Weights of a small mixture-of-experts language model, trained from scratch on English Wikipedia.
Training: a variant of Muon for the experts, 7827 steps.
Below are experts of layer 5 (counted from 0) of a mixture-of-experts language model. Rows are named router (the router's row for the expert) and show model dimensions 120-159. Each number is 500 + 40 x the weight over its row's rms, rounded and kept within 0 to 999. Numbers have three digits each.
After each expert's rows: a language model's description of what the expert responds to; "gets" lists some tokens that make up at least twice as much of what it gets as of all text. This comes from a sample of Wikipedia text that the model never trained on. Tokens count by the router's weight.

# expert 3
router:465528591543449567498464548463432438500489503448503554497477480514525516499434461590473529479508521505531539494481552544
Description: Capital letters inside abbreviations and codes and decimal fragments in stats tables, such as the B of RBI, .4, %, km, USA.
gets: "C", "D", "S", "B", "O", "L"

# expert 19
router:437569464533473477450486464533484473517495487535501514492518446448519499516443629564435537477523501530586494504399432459
Description: Hyphens in compound words and line-initial list dashes, pipes, line breaks and section equals signs, such as middle-income, single-seat, bullet dashes.
gets: "-", "|", "\n", ".", " -", "s."

# expert 13
router:550509494465502499534541465463559565498494503533473438483481493521482497492450459561500537466483372475529502520503489533
Description: Single-letter word starts, mostly consonants, after the, a or a hyphen, such as the p in rpm or rpg, h in hatchet, c in cargo.
gets: " M", " P", " B", " p", " H", " t"

# expert 7
router:534537607577492488433482456482514542486486508474463443512479482470438519456462504421474543569465396480474538502506488476
Description: Prepositions and verb endings right after a verb in narrative prose, such as in, of, on, from, into, and -ing or -ed.
gets: " in", " of", " to", " on", "ing", " from"

# expert 14
router:429604525511480489447495532532468608505463480438501497474462494433445517349530457498432509505494422484543560450456492543
Description: Verb endings like -ed, -ized, -ated and colons, mostly in release, award and legal lists, such as Repeal-ed, Nominated, released.
gets: "ed", ":", " of", "ated", "'s", "ing"

# expert 15
router:550537503577490513516486504524481575515523452456498556557544476427516483503487479419487518521470552549444480482462512498
Description: Letters and short pieces inside foreign surnames, place names and list entries, such as s in Ösz or Islam, we in Norwegian, Jiangsu.
gets: "s", "A", "I", "h", "S", "B"

# expert 18
router:539468526436490502484487493505534530478500485541505427541519511545407523447523543518533512494531484480463571506397530521
Description: Line breaks, table pipes, list dashes, heading equals signs and infobox fields, plus copulas was, is, were, such as Kingdom: and Born:.
gets: "\n", "|", "-", " was", " is", " the"

# expert 21
router:576550503412452552446463498507512546515507421509493545493486455577479563422608537463463520512441539587462600501475492582
Description: Opening brackets, quotation marks, year fragments and season ranges, such as (200, (born, –07 in 2006–07, (1 seat), 1985.
gets: " \"", " (", " the", " (1", "\"", "("

# expert 6
router:491538498524457488505502486503528560506487458548512483521504498518495511544589486487519491557525510504580497488525489482
Description: Conjunctions, relative pronouns, subject pronouns and commas that begin a new clause, such as and, that, which, who, they, but.
gets: " and", ",", " that", "s,", " which", " it"

# expert 4
router:474444555543491548409505473491539535492520457517502463499537482416511485492588516461461517596580491487550524492470508461
Description: Determiners and modifiers right after a preposition, such as the, his, its, first, such, same, other, as in "in such" and "its first".
gets: " the", " his", " a", " first", " their", " her"

# expert 12
router:454490483491536496448474599518532514475509476507423510468493515516482485443468589450439510493415503507471586452464382397
Description: Vowel endings inside Spanish, Italian, Portuguese and similar names and words, such as Pin-to, Campel-o, sopran-o, and de.
gets: "o", "a", "as", "ia", "e", "os"